Below are experts of layer 4 (counted from 0) of a mixture-of-experts language model. Rows are named router (the router's row for the expert), down (a neuron's output weights, with its number) and show model dimensions 256-383. Each number is 500 + 40 x the weight over its row's rms, rounded and kept within 0 to 999. Numbers have three digits each.
After each expert's rows: "comes before" lists some tokens at least twice as common just after its tokens as in all text. This comes from a sample of Wikipedia text that the model never trained on. Tokens count by the router's weight.

# expert 8
router:471493474533483535500504542482444528422529475484459484474471461561477554459561509464538495400505453502499522517396562540455477497496544582534588503538483468451443477545539479480481421507512556441458455503506508516480452489561492548476501491457448495434546521503588499549511480510492557444464455454552481510453583460556490484458457480485547464542517511539532533498497502462549463508499
down0:427575448489544481465598482474518457516499544546462526489513459524478488424477444497457527531478458516498514547540506501516458502438464553468562531483561470513503491514555464537477425499605565538512398544499525470475504491441477559477547505463473459515500493586483539475500511488454506506500413578455525485506572422477495564462485471536421555536499477483488469565486475441519522495484
down1:456509519521479525565498523368503520497516517539467473524516519481490488467468578438507519504450446436473510517489484454467463496462532464472506547558536551566456463491472523533504529477542496494568543498529428520511419439490523552492479486436500466445424483510554491471462497429398488549482492473491639521482473539399517464540471468479482506489484463470495499444493497533498445489514
down2:539516477485451532466602494521492478599459529517444507467557502483478481530496477508480434508529531536423528474505515504469507465452468636478530495508520473515491514531469492479497540562498479478556396509442555490534424491559452545464503457498551540514489450532454510516495463561488538429507590468559611500500561519537461553496416483453445467510611509486540473506530549545507482466468
down3:531469510491457501532508499544523491493574520466441496523558482565468582485518469477450512507471470556484513506529485454464506519437535418448468513493512482511510577595636426481518499570492512457496498566491554462528466535499491462493553437417441426525446541501507537507512491487509427451436499516490449520433467473464487506528469472512534517476510494511570529456422479440510470558536
down4:517444491493455518521517434604474468488502490511508423474479510523525461471542458484460513403563469528486473532521512510516513532547517471513479417479528522498527420471487507460515585482559460493526619531514438541514511513458467460486561556535499499468454500480558498565462547494510512525495505538491532526519463501515459466420484552529503443457477435490589544504495471560562472539492
down5:511535521507524450488447500483511475521552519532506484532540476473510498484485446542488556537497517532537603464541483466426593602576505526520492586497480480473482488449496613501537452467550510553452516462485476503435512451542451492411534432526489533506512472412484539470464509542541502448479567475507469491555456425480487519434560494456438473486548443556484448433458506433436442470488
down6:497447521486509453473572470538512556533516462507498495534527525472479571469435556482551534497512551574453451533497507495498464489491536492512540475471515463505485470518540439527490470546562443515460461437546461422517524485438546469534508481458483505494503469491449505469529462501500516590533510415439521529490434475498432509501414472497519519466537479509444521469495506433460437561493
down7:421475463460474570553497514518534447465512473472516487481472522571452455489512456578502484489523492513505481521408459494480489476523572488572516581577519455490513533506464472476472487455502529562448484553441529539523543462501471519450468523497523475526518496530509481500479468554547498491508432420520532513418500510435496442483558468461505512489480580484497542498404551406489510475556
down8:524582458520587505491525467504538456531482521487508576603485456511482501474504466528458478512506486474529488549569503506457502518516451470494457520483559484474441469467524485495523496498441520525489489477489530505461481451564465488515503501503508584442475527504479550564442513537534559557508466490528472506506457497449512547555537473418462500501504496469529476541564501488537531473526
down9:522491483423507480526521456493543512495489436515545583441598521517497490496497467509567443517543509546494415501458520532462492501488479516478545491593492444475546522501498547480488458519496506510514476534450400515478515498508521544497433493430514527483483531479491509592472508482492490510488532529484520474536538486526491423494466497466479515542488494478471515442498495470553520490494
down10:539535543480499500536460468527587508504438449558521453506494484489476540456525495545521472462453553514513500496488511451581471535503597514532443531483510546488501429533452469497473513486597443524508485523512527554516405432533451479515532518537458553461488430404513521535438477480439527394507530540568464531521502571492530531470516464568473478536485524444498489514513531476537468483434
down11:575478523496450523525442454470491476498459513492608464480547555513526490485483556488483496460459447544482499483503485463460528491477509526559543480478404466448495488479509460482467454590519523481437427534496493516515504489487511561461504487500523486515472516510484443553476544498463453553473548521476542479505578428496468465437480526472527520500473560573488490526544539538535512484408
down12:528454493504552482459561458517503507446539553511448543489488481546445496498468523498442494491527441473478535478496533566562477455478493425470559530454487459544487471472473599520515478501532474571430545493475616544548504465454450487537507506507556557474422546443506498489524458542501389534516497482391458489516512551489492458454537494510509515527519443535495518440468497555501515511482
down13:591513499504422534502482501444504574486508451525509529484526434491538575528521525475468498487448476472504487565571446472455469479568497435470522552495552541492477475488489539454484479476503477507518542492555574489491477534536455512485494509513528502484499436450538515481441452486516503618515494492492532504499517547481536547486511528506415517471416503459516480486509499544447373461529
down14:506475557529480466462534463429505530578579504491517500467487488545506444641474605518543585438551572430488539483552482505500548375491463490603526537570470460448481504469520459514479526519487455539484526528576468507460464509550501507484459476481484496451500544557461512481501453572526488518525424510509487451486535497499520535498539511486449517528519451512546500572570506486489532482506
down15:540508466489473492446564445549471535595486542493507482487465478516476523486531489471490517533533431529378494518590458566516440488468549478526461453453430475444457531522512400467519489497469465458505521504456468458493483468521506483513461536616569454393534439537460539484542556513492532482492534490514546483552506448414510468413485495478572488474515515494475486472472487462501489458473
down16:569507531499507582504450536586532506552466525459541493441503522468524525508463474504516514546531548569434439568480443499483467481462460528546488539471520465482481530391519493483479539499508447451512414444570565519486450481503543581530462597488448499510519525532498551476469453577525480421527434575506525523530478475437431494459508456459518524470454506564514554547479476507552498459525
comes before: "-", "|", "=", "===", "==", " was"

# expert 19
router:559556514457492516509527496455503552518527537485508573514506499429527524462520528552494478517494603487466518504420528579514463515475479528498506554406400427528481512511510545483386522510491533435495497504416413494461517505470472477488503519545465478496462556560469544511508497467552421563486527514486473566534506509521485545488570440590543483449451482495488525456537485480460494520446
down0:434526517469493560459479493520477446518486592509513518488507505498579550431485497481553486418518492464490475512528478462531601541460493506501516481473413495544507492502525450469549493499450525471469535498458455558470513530505535483561542472516468510545536525536433528520494517456464479501440496489419519444592511482462571504447494518510444470539499409481452484567567540558456492525525
down1:536572520483517489456530455560534499561486465532503484566479504476560462446463434498507481500513626467468510496523493480441528485515514499570466494495510553500520516530491526493501569435444506489485449499566583448528498418508483537488516493475546472515448524445425471457476504455554477480475456484507461442495476463442472505495551559491461518452446433416509526459484533550434470435465
down2:496425496488512470520530529468473400497527518485540451534444556454469439475486565427605474559486513517428373484446436505495522494462499471480539500510557527487529447531498459491536481455557487442484512555474506498561440498547535463491476474479474540423538503491516501503530481507454510500447471522553542541536508423468556551478476545539526456565419579478469476489530474453570537491535
down3:547482519501455474488559507526502559538519564495582469536468508462549494580457542549514565493512558496475499504557484525520504531443531494490548569497469552479439509545461560477528512455450512500584589506500554489518419422482507465480533489519460493502486517483493480472517514554512480562474423555512545446410438533529521471522532506519566518541518546545480563587510536504500512525376
down4:540515498493565475471548516451432502477398493486549509516470438615509490433467497512519513470485515550465462474496466499501473477530478528471522604474417492514569478475501506511468494516527545514531556499480522498477526550444465523512528486470429533494567502480530521463509486510560458559439521493453464485515472475387460508460469533483444461491485519441463503488500484512405494543528
down5:486560479585478470538493524497583481472444456512491520490495458541429546499503506483491526473499560460446531527545552607521523497534448510487489575494538552493559567511492525475564491498487457507496423571539534477499505512517455516502497478521500526548512475487509469553548564527477496472582495532426523442459510428506541503501470450513494536498578527459532398600521470462463494459525
down6:550521525588540553522387498549517641491529491450523499550519545548400519453567601494468419533490519533565453485488422497540539463499562496455510501419529431426451448497503538462551483488565503502499592522478432443485477446527513467511513526496522546546503493508497527497521527564508500533501508520474511535478470463497486474517452579571504471490483532575541504538563460452502540473439
down7:460513501515617548500547532494492574489473552513485526491501567504534444464429422466502499512503409511496510526538538521491569451551496497493516495514544502369464492480440462580507417495447496524530494490441524536531460490467497604472576501486501562407470488506422486503462560483528571537507538529550524428544535506486535398494466527540509526501520495463485470546504562529548506458478
down8:505471536422517472447501458555445496484436455525528412502449587575455489518493538468485567528560463521472517540566477488472478535455539512517521511525467485516513462485506507512483516563446474475499493556513541547541506460495492530489570438500531521500512475531552430469520505500471542528489483475479577513518540498454505420546472531464526516518521547464494502420520496560554455486547
down9:492426555482537484521498490542501483520498561556493484512547512452585534452512507462583507515524497508446523468464490542470505512537533506564530499471530465470527559489517484488510574471450500548532509476513541505505527533564507520452523517509464519520489458547450484504436470458476468480557495526546437440504512576491463464500464469498441509566523544457415525449562495535492450482482
down10:517542398482569470534546542539489494474546479487491486554473487523517542465459511492501405538420499548532518489488506443505487492583510522557499523419556485424526503487503524501517499553466489530426439564449521536541535487422466530516512531514474467506484470480521488538411537604541475527562452444457549569519524502473466534519528435499571490445456558495545509426545475448468459485573
down11:504457496520524474537525502502449517502509580490479502471486526471528484468560464530546517501501548516549451516437488537522493460531532470556600492548521485507496540549522581452497499551455522511522506543480478519503526535511617458490536570561535558471526511486528549481504530506511537456509528544545511416457509545470478425505414487517488512425507533478391479471531512534435478499527
down12:544529454514443434491433480502525441480437448424445496526495484518519478493540498430494422506539526511505499516471480439525548478436578484540553477499444535487524534520523505462545472442456474494499511513571493524484572516519495457506497484539548499570491526490532457482469516565522517505388539567501423495496441499568470532438515453474482483474546548531500471509508468560482505457508
down13:502517513518490510472450494543521476514502502499512544481467445505433491531472510496595438465537477513524485486471472509517464525601435489473544499456487534443467476468531474483447556522429515517478546436538504499472490545466477403485533443436494509470500523439543430503531522477477552566511515416534491535530449462490422460470470500579483552488514557520412509558497488489502496585470
down14:439458605572473490498580499449575509543533443461586513471486530506493500496475468534527481558552549502532472512502486440426517514430538439536545477486509479497517507523416477477469486497490553521456518490523469488494442523523564552451490572480530528497522476617398535476563512543558459491524527521480477488523541448564427488472526478451503472470456431531395443551442444453468531533526
down15:515468492546541554477473524578551546538510500449547440405421508528521497444459516498473446520498475471534476502474489536511498568514503447501550489439501524464494496499486574456485471425535534549539471504474541502548445558532531522533573458554439490507488518453509486528518468605456536526504464464498531466500486467530535459591493524467460443528529481491406474525530531455545460446511
down16:505475468543553564467490493470603486479494499477455542518470528540584513491567444525510604508513563525494467505521518466517491512547479437488542466472483513483521632474475468502523465480502436560500440508494569542515467533487550499514533500507467464506487427486505451518488538482484518515509548546509483493476469426514507504505469509480414513455536484459447500537469516371494474502552
comes before: " the", " a", " be", " an", " not", ":"

# expert 17
router:486477485520486537486513523544519458503528465492505542509555508538493458500507519542523508513432464515477465594532538461483479525512463441514483494531482528501556416561462431458435512525518516534471538534528501460524520493508536481517492527501500524482465466479517446524476459539539526483570548479496531462486562532523566535547451481492514530559527488442488471453505426524479542476514
down0:508533482541405531443509447560483488526533460481488522504461489530537560525450453476518528494578485450489478479516430549540551510482506549477468521495488505562526534527519534513538479574423532489516455514472519475481489478488486467488417497541509545439451506500508522429474505460518507463528456508493498485595513527532529508484474497496530511523509423489412445461504513473437520480560
down1:565379458474475550498442500513520486463555473598482575513548493557526466509456457486508491450511502558520509459514562493450511461468493550559468552543465488479482566473455556485553479585598593523515511597523472454518484496440464528514457508490452541493580431488501494505521477467400546459434457488505507448475496572526475541518485545516490514461552521418486491541567480445476483531559
down2:531408482516564536539486446498493527437478465480489459458561472514521469477506522499519527489515498493444480506467465460494430492414478536441418564505482463538570534500547415556498516525543504538414502521496551531521461613476566508516491505465530471525446503472593503414539477453528454463546546537425495457465541472470470532491395431537502573524477468449559450443503565520518520429543
down3:504439545518568542445563472488514585492549457553472469555516503505507504558522571543542522494493518603540504538473482468516570501452466475445521526473543509421444515522466451489478493522472532526479594480520482527508574416467435515433558518528486506448491580478541530544463451479500552445498546544515523507492515471469414456517507519535479521496473436504484485526439403508422518502518
down4:450481466459524523560537484488449551525538543489491555438543546553460549453511496450544515550538590540551463569545572536501475511511562559511471533459522525522451442482523495453520473555483439490457542563504452490507465548527491554444542606467461489565472456534451552491518375453468506500551495477483514529475538486476475540508491453503528505554439492477565442548425405464524425547450
down5:542495462480474495471507467521463494470521511426549557501513421513508519489460475516527562574515561462448480473500405487521485484467487447429505476453458535508500461510538523526442538498465549475553416510366547477524492476525572469544445554459506519491456559499573504508501464506573551546494594544512418483527450531498515469514503472523526512480455483442447545528489444512492510449491
down6:436515519489495542493474468500495403484536498484550509454475477490493498455392455490470506487492557451561505504474427542556461428531503510527547494547401493477492505469495491567430521544472499458468457488449479514511475482499483468514495507479498464526494394493498489493511525507535518525522544503484441512483501493507540463514544463561480571463526431427499559466467495520533413502562
down7:464482554500486459527570531543517530417548492489488508501527509537481483517486468496547470498471457490510560433539424472484487508483495501494455480506515531582520453538461560439471488476511494506533507448476540532586483446573553536514437484533577476488509464478463512517490460479460497481558508448517544478485492507437453410446517442547504497457532416516529503534452543430482508555578
down8:459498509497508497545516498512528507529539499558546468516530456476523474461472439481475517493500480433460465587451403469593515510514524457535537425494517488499455515502505440484490489535471518548515470496547530471538556485414523470475506486562541508521476499444572473511529570500416470554505517564471528501555474587468459437471518552453562483513538467490507479504451557514422518515560
down9:583529512495528511503452487510556504589466489456474471516408427506489517445545500563493560542552492472483438503545485556490475475538506466561453509485501522496539496480492506434514539504509435508504523500443568533533500463541507431491447517554528428554485493469465487533519507577476529548521447492532497529560521419546404461474502546531535543575534493581426449526459510417522484559447
down10:551497537530465535496522504505509583484445573490529527583451549493552494520466511523401498544564493495510452556509545464487537591455512626499480516535537517499540581487467476463379498442529514516555521521514495498543445491581473542512534512491442476521512484478455511505535549546458498523464545444504483443540472420497486495439489487485527469525561485555423612477554487453573538525496
down11:564478477489535415482545571529467539559572430495508490475522458459487531536551549530549540519470493520583477539582524501434563477483464484432531437494551472432496489483533541418588460532400508495464505476502543445420498504500516485531520456546497494541442556513511551497476535542467467449516519406478508509501548523489513494439505515476583476435461524514513512549457403478487470451522
down12:557495538508470471547468507469499454522495466512497522371486447503513534510533498407509528511540534518536459552519494441537470515495459533450445553490526549476566506475515488472427521513537510487496495500488452545479504503518515504455418464575564499550439502519456607564485533557417492503526460493546431456497419389397497474526470470552537501442579580423456515508554450457509506526502
down13:516510506492535494489501466491477452479502431547473498490476481434459471504532486517505539575563556487562506494497482505456522439543477541459514475516495490475533517438521480479385556479480530491496512429551503541531514565534494397497500496427492517519482508489528552433441483495519438476479511476511534514590584505513517412480499491519558530492572538490509562428572468530570552497508
down14:512513512480428497542588451467529520480558471470545451497503550483479485453464526476462577587518508464450460519543441545478542440515458503558464475378505441493544509533471490493543508589526522500517500451529515452477525423509464525546477549467537524517521541437504438427529516509457496578508545504470474528546519477511462467492508502476530508493456471563478507448474517512489447562519
down15:543558470480546503449516423561504556507492492488514500597433536455488515542428487559524534506470479494497467506528482477492500481490485439471521492513553486605503473491516541460498532551475456475526551510446501477505503529504517447553523475577477449549420571509473453489477461535542413536459503523497445508467475490518524511525545519550540545478497509450484469486522537437488470576586
down16:490519521443473489460477461470497525576501457453545493457554531598511499518448499553462488430409499522496451475509552607453518427473475494486473490511455503575501486467531433424497438485504513484499500469516515466471490455500504532469501505567511500600506487455578482449427459518509447492489441501525476495564451552446503536472500526514473572601581518508539424535483493563473545468547
comes before: ",", " of", ".", " and", " in", ".\n\n"

# expert 11
router:482494509453420537465413537576478467503474395508501454546479532504522520504511502539469434495549496557551498497547438478528494515475519565520582497492455550468500530521488507496479461521507496498417610508489509454462502472482538488487485518488494403585508477497528511478517492543477486503563478505559391518506506437557583456587457492495552484518554501414594499443510486505473490555490
down0:588536469511513539511505470488485475575483480481541430510517561478466531476513462511430402536581601548494538457474494471539541463514505505476491512502438514500535412450524384474531517473552478513485457500480499494485442528449529556471462474507526487464470559520478492508402534491509497506480604522519523499458495435512497514534495571454539506472512488455507559445438495552482545435503
down1:564524565517502479493494510472518532470459585498536517458494550420476538493455525446509480547471507517481498398487506526468431512445470578516564546499528537423506553491515461515530559572539487541489485411557561438489470498471563531478534516551554466582508535490424490499409460490501542483509449502528458531458504496474538466492557480537427495508482489549528429550443487471494535496474
down2:529504563491520500474461489578541455503525465449505480556452593453495533482513499473474529534499515511433478490528490476494480448484491486537474523541493439568516523487468492444544497408489435511462509483595520551460442532494519495501524522473534470518543436464487476506517533538509434491472534568548495429501558546542507492468542484433468558506545567450477475543430447493573467471463
down3:539515501589551453517472517471466457485544414542392488463540504523466492474466511522498479554515504461498550553462449592546495520475518506574425481503462420477514437474522589494469517525472548516465480505520554545519470511483498539544442490485513584457477536464576503462489497423488458481490524533452543553503495502572443538454408520453468554490470529556490558494510549523538474485425
down4:475500509447474496515476566512485469490531529458377453481444468487612434476478530521478497468537484534539522575513493549474437463502513465494507538567473479478470589524448456529474537447502522511543480485498458444463464510545449477641497478502536494502527509462439486422499552531436473544531516506515446399486510433477495481449502452454505489505544439503511517503539486407498528477552
down5:495454552523521504446488536529469539567494532554494485517476517580461483482550503544463476556516468447547542522499503480477519510522518477422503480494500503484467505559440499477473530484451471502460527454476527505482563571496520488507463553467548491533527524513423472480544458462458505540481506486505466480488545484442455521463497543533453494539527438489526558599451551471448536441449
down6:543534510480479510514472498510481545537555478521466514450534544594464471420491459496488450527551476488500496469513478459468521508527455491481565477483511481551521470457454503494595453554452463569459447522441440577567532436494507499476550525580443521633510502572522528444483521480536446444488468510518552513496464516516463517444552509429479538523500545420543504568518481562441479481487
down7:434491574496491592513459479466532488420578573492491450547505545536577580503521514473468484448422479447521533506505551537527498495398485513489486544506480454482482473468496438507569446501453489587582530519522503559491484516467504522516446498534492514471525483492514521495490491482456497619400534427487558482492521429531491490514587470515484480537488446443480478542532468568573514526530
down8:552531524450523441456509446424444512453510523484469451427502538453497532504467461498522503504518519468471553464474498522535514490487605576493448492465516556488497527520487473456525508449430447461480525517539612513507525461478471470462539512509495528496539500539499531500486558495515515517565449504530529506547510477523477514502475393471521485557571432489459501441528496513544498497474
down9:513499539501536475514483477519486508484544536498483507465456496462511545553545482419558521481453518499493538498470484516523512575541474467435490458456520540549541532467406496476516456496460508502516516551499461541483471526537462473557462515522477446451518492536509420430490482471514525467547430520483543430521509499451559508523485510505491492583480439496539479495541436478480497499450
down10:532502477538531505494535504490499421421550468437449538536518511469497508497478509512503483482523463456479517570510467456491544533548521483510436444478495570596544511520503562453479540522522490451504414462467518512508508464514555480492512490518449513465567489468514532561515505557535509445549482485525539483446523544535460551467482484472558457521491599419503540537518490455471585582477
down11:517451537544589599597467489496575508546495485519496505441488561475507521435505538466502490416522517412519545517487570466425446485548534507539504516570483562429460442473434443507475461505493513452538552461463514473509524535474487500492488469538501543485419448554483500471511557512456499532567503443490470527503482456516479495505486474567448520544497482487540475498509504527496513453518
down12:561502527462488521463473508449486480472481461485524496506425508455517493570506440469561494378458484455512434457454490528443505441491471451574557531503503527530459456497475539558530520513505472539452430548494434508487458536455518543459494525565504523473596555414477552484517527542474567525497528492455530498645441469516466515477469535449506529466492471476563532466483499479498559578432
down13:518502560463504492455526552458521535429556448467535547495436500507506456479416471540452531553511516569463508484470451492471519523469436499495529550485461504540525477486480507537535563508473515488540540454508462452469434455556477463484546490439509502463529535508531466518513475507525505547501465512554523487570467482519542501562489535438559505466534418508599517571443525490559488545491
down14:525506467532462494484497511583514501533453533511518527470525522487497487515495486505532504501501461526539479408568609456493559558429515463474466509470536569567486557516449536517473499488413575380481501447461462526482572513489565521503473508569547479502447495497506527464529533515517501541518474521475551511434415506538552505485485495510495577511488506546438483516504581513516582468529
down15:435497555528490471503570505457491500521591553473418465608474486548524539539481503427503480440465450459486488491509544496515443488442508456491460528513499424555562464515477454511504586539499558442540473535537536499548502501477488485478584460466528534504419428468534482548531539450516462548464508476448579542500518473488529526420492562561425442499522541462537506435460482420477550556537
down16:533518540482469585515477498477560469489500489466483464507494495531478506586514542545387448438551529569554548477545553501519461456525507460459406550460569468513547551443494532463496487539470528426506489495480521499502584450478518529493493428543514497582453519491493518487530472543453504517534490500454465430490466453499605508505574515514515504473526479523473554492495548502476500491534
comes before: "1", "2", "3", "4", "5", "6"

# expert 12
router:507547541482469462494516451482541496472544571519467450551517526450357421532498490550511500438545625491495491472432477495453540497455464498458523490531543452486497494490564520522488450517501532566467532449457385464485488501538395468438496545511526542520491463532532569469463457486544465421439512442524510588488550439465501518482576533436556500436389459534475506565551543511450493521594
down0:554475533530547477464501455391585482585562526523487482525499546483501514455545484453499478540470630517525541610507488500552517538539489474469399451513534459503457428538515482567510425518483468493467498480502505439489477436447534494463475518561484574531495528558501540518519535525497500529493447465449494511536488522473407545485491498608517567448459534528494474508493532429505490512495
down1:566507535536439533564544419478524559461441512504504456572474493468440483516507460486524509492554502498527540505538561566448534537493481549462536525495507459470463460491398517555475460521476493518481516492408450513466413570528540420501517490472403519514474462483466511535508526461482523534446466536499529444472547430514573540493466515524520438512535471516474507510490553486453503528477
down2:507457507530537553509496514515412492506499520478494504420531462468494444468461518507577478536573589450504522544543486524556541552486437470485509449464505561469497549500523535490531583444515481463504577471479470452497524553570420494532512558521511529566504568498524486415487462542549524470484528510505506542492495562526495543546481495441473513426462422505472507451469546532460510518538
down3:541470466532534571496553487456462566462452487506453473507428472505444484471479590426567519489533498492490453484542450521496514444509497499517400537456450466475593410519453499457492505477555594474482463518492496542521463448510456502473518512525580456485475489397544441505508460507466477532481490427490500536520486490530619519493449488532541522488542543509508456437541582516444495498495
down4:539511465453557493508482483459470517503492499502549508517489484482505486523572577502526444545475559444410497462527425499481483528485509544466451458482483464472501461518485509561515496559490475473534474448430492520563458557569541547528489434504430552568517494512510502558489442544527475617516507519506494476459489512498489521464536532493514523528470489499470497530461502454471493529537
down5:436502487559535507537552497457470368530526527435522482603499506468504566574513512504461463511505503445507478398483480482516528501571430537471493456399443451501501498466583468522488429479551488541542491467490476500509414488525523513484486537528519543502530459451464562547472494486498505468520512532438418499555430535461508479469503529562546531442404491548452474522571503475502500452468
down6:510493529536493459518472453502453510512408497522537531499447596511521521517481531413546435557499524554434425533507485520501538509529501568490533506499452422571463492569460477512453529536467544507524463512516468450474435553423535560445467490543566477488544528519476514498519463497449508500482448423472509436483499517501516556476399510525510538469561463476524469516529579415555501474431
down7:495495527456535542502495478495494459433491524514520517527526512504616506558405457431524514526449526589521543457445494521510553502460591481473480453480408494487505491501535529488536470459531462497486502458438500531545452522462440496538503534468476479475483511503440512493475503505505523447502495496489468513509435543530450556552544487456499449554460503482483542439504485583448524440433
down8:426474477484538542532507474528479482521434492500548547540501494462442546571506450540509503496526540524541499534416421492454443481486521514427482547534478472492431588486597486522412522467504551535543487520487464533475550456441435522548531471547509476508473541515470399528464414574504527479446457582517480530560582499483530461464517484490524493496478477490568517452534477574480509509571
down9:511458510446521554475495580580482448522413459499499448462491520573512453481551466527513521586558464515523575502506627467517472484548475468474536501566421524587429495494509480453488462462515477474521470497465576497515563459487466528421465485452530512540539523541481501488542425553550499557434463556525484564495456510509459516494522487525528498468460566480478430503486511470517530532509
down10:467462486610464493594514527447540514451517433498572466539473492504532590444471504442482538495515460518500485446470464507498532471481522505530495522493578517473544496540541519534450532522496489527501508525522536520458505456489478424589554571517483516455510483584490464413461606460501452421501433508521465412601465520514530509462487496518497586499520583492460554445497552510506526443472
down11:424544510496524564527448552422485508470465525460514537526480474473509409612503437549576492549459495474479482559491469528512484481518560521465462426572513552469551482576497493567510583423523486470471530486470514533550463537488443506439509475525446475531516516502568481472446497556559580605471507502498461500497576487458483498564509519466515477469508507544498508561513497472510508527585
down12:567472501519496599530476523470497462562509482523461507505454471491478458566557525431470483468576516477489503505561570463439493534477465518592549566440486541454517551487527417523409534473495473505527478455567434577452503471541507454494511482493500507537501489564584530498442499512484465515512493533460558556477487486530550484478504479548545485492516572497489542489446483445438469537513
down13:526544474493414510501473460475515505495440503434485360523546421463496498497490475556505434481503568454588479509524430503513479467489445516451474522518502483496500479483556466460592491504505521486440525516471378447476518526433493491507426553609532465419562540516525494545544479516483488533498529519533489579549501509502559530539465566519514585517478510531462488525519549496447499459438
down14:493517524450472462554471484467467495447488507473577426496472466492536466512501426586495456520464513546473567504431532513535514505578546501440485585503449592472513465446542454554536517502432490479535512490561484473463560482460498515556580558505509505419456541468444442511510450555511467546483455491575482501454546464572554474527524520532546509520502491553454459519468481453496415444483
down15:507517574529492525519543502469513558473494532500490507540401526526472477519431472535502509499501459565530461511440485477563527492504482546403500505501478417567506529422537514439502460502474553481531458494407576539540491549573495534425454458498471546495466492438533432519522461407504531476485457409445500512463498484491549513476559475495513482487492534535368528519475530490528498481451
down16:488526546546565554477501542514446482552551432481423510520496448514495517439461483524490520510495579495365475545516423546462561541497532464525559467402557533510498450471455404473474486536511512586399511527484505502571511562442517471435457503515526508450562512457465516506511502457502524530546546548484511503486509500553544461477516493490414510474559581471450545449548468478467525481409
comes before: " the", " ", " a", " his", " this", " their"

# expert 10
router:486538523438511515518479505561566469512491474529503501440540498524570534514483459512453566498513466530521479427463486499531545543454505546481526431457465526528459539480501587422473455523479512456465494544401483509502540498543481426473467540506512439518504551527503453495464554473441508472438514505504470518506522461464479547543509479547487597454491539490519558444542561534547511455490
down0:523511447509429575560415509436508450604432553397559465478457554486404424484465539529534546513383503539406478455537508503474482493455492425525487575490528474514534516504513450457523519493410474544506539509571538505560434417505518448532509536534519601458474485529555482538408505501528503502536489512516499560560457371478517486488489491492560507521518534525518500528483489516498541465494
down1:508420446435571482491516568475571492470509519515527534500479437529546530500482480474496490460467497515606489513572549509511495540466533484590500515425499457481589453575483542626544501495485534516501491430453446477503545524502478579497561481423470487527526544501495537553434510528536560434483434541475496532530532551425542540522514548503493444524470483479490448482519509481421496495487
down2:576446545518524509556522480509498509589502453464542460485521443519553441548500565491498426535442457518405545528493464541575427439482485552552482517560454538522520518455510402600524577523513470497556514539555515460495520519532451505538514495594474435551472535426485514474510507513461573471592423566482521504518488463564521508484512502499445549525522560510494532565517476519489477494552
down3:458494435552548515421552464589463535519522466460533582494530582548455533462437516522566481498460489531567464490462522603467481476528484484485533468557481537551494436473500472506433463528558527447489440459564458479477488528506484445531559507479475504450479467474524469466520449480523540483540488497400501496562563510502520522456460520506512445503452484429438498509488475510522481553434
down4:460488515525508503497518475485494527527495496419534499520540539469502510489511515572478509426535515529526514548494519462569552517483513564404534492503476465481393551494539403472542527499490518547489556490555542533513543492478477557488433501489497514440496479576489425504530448459463538467482475467508533521500509539496535396506454528493526492520521523439521421549508436559527514508537
down5:591435497442486538516502512498548592508445443508544484539524430533506488386450518470426542417486528570474504459528580498507558479374458477495548572429512435429473522478497447559502470469527497484469437509556547498500541521467516465611498481508510420509498495414486485410492514555467425502495538476469422541582525516439577435508499511507574499531494460511523502491510486511473499478493
down6:495437438518502463524558478442533464537511577546504501535546602457524532514498465479528518538465514513504553473503507459499512511498512527495496537491495524540512443517497542463540486528481520469425533633585512568506532467472397507521585527502527508498534477445465520547520500485554465491506434570476568534567510404429504476505495506523565530494570503450464501494507537573482462498528
down7:472502509533465421526521517492440445538492419446530504557495565434554509486422560445528498492596469473493534513537464451533554550532486503450454522475549457439540514486520525498508505539521468534464434469549538488497522538449432451557504442493553504467567468432616543384532474518515563536542497543470538563580547472487446515457564512459494491437557565457406525493499486563486519551507
down8:488407442545489491522516522477456458481475511471489535546583546449574467516494504493482480487465476491492568544436430446451427459455483545453537487503500530565524431465502545427497513519505451491470438493493527471586513439484486496513530524483483577466480562506391452546389526562475523560497448464488481503449486442478514524561495498463506477500383474566503503428504467443409496425513
down9:515486539435461516491472462405512406515485487536459541555528482498485472497514538532499520535616585485506472568455543532487576545564525534538490538561508517475435464432542505488523447501490521465471472452467556504489497507440510476557469539426452540525531448482429468459485485529458521500549504492400586459515492485525482498526596444547429509484484470488512555589469504420433533481510
down10:514522507470511552506519543460475462520589489462551474537540452494505554471472530511424525453499549488528472483490481520509492506435448419530570492425522501566504545463535531446579518493516461507477491520499516508484471504559542465434532533524466508531379529472491527513456573570580519492475533521553479502545453428503511501447518438519489497485495510512476590472543482471545469543489
down11:536505543504438449505488501460506523418571511569493462451484494545479441510520493514513490515449487492532360467427486499485497481488529483514568480518493458503554518492489486473473513586465493496489526419472463596487542509542492524495442539504479485458600601524494467498526475519520513529514506525537499491488513502544514536522548555500529460496515536482528450465536441498478531490449
down12:493507458546434516523488555568527443536539524531503544501510507490509526531485551516438510536505465498484509402481471535469431457507485473518482504437486489543489557458538522444537487510474487522490513484521531564460539482540465493519460555480513481510532455426468528504559510435556529426460511512509475483481485511447482444455434457436508507548434501519492456502503470497514555536465
down13:496522534471482456602458516488512516432466520489551542485568604448506506469504486555472506470469464526508507500516556491498487486553501396502497541524555490523531526487458518535477497461463477485511558526514421541458510464540520525513566498533519594511422552471462411477423491501522485488570497516571497531449515508490485474523495551538454398569459504495563469523482504557597420527544
down14:519460480528535480480476414479527517501512558396500415505564496422465482516467543524494507463474496550504488560503519572563462496441508499496413528597526501476487463548536558479581537496539537497569501502475497451553505542461516511533459489495511477498501519496491500489509482498560503621580478506461567478487504430490474556542485561504467483454489464471479426515497508501421546551458
down15:574486431480496422480528564530546561485450510456524445495516561572502560521501607522466548541531502477501493518546580541474500437524464564483593451480521453507444490528513562529507538474472508452492461470507578472481536457520433476500525421542561518517525480534447503500476533516459420460563500531414532511428492499509473530529524476473493468565492561478467501505397509540493527509515
down16:465504522479508509518457478491480525505577438546450449401525498501428528521571432460463569544449477495540500619468539533513532524507503429492394536540534454498514514415463504610549503523572540527535465515504489552472538484462433532449481457541568520567540498495569533462495551512476471491515521534426562472448492430564464522464404470454446483486488523501513434552477553522500554523475
comes before: " to", " in", " by", " the", " a", " as"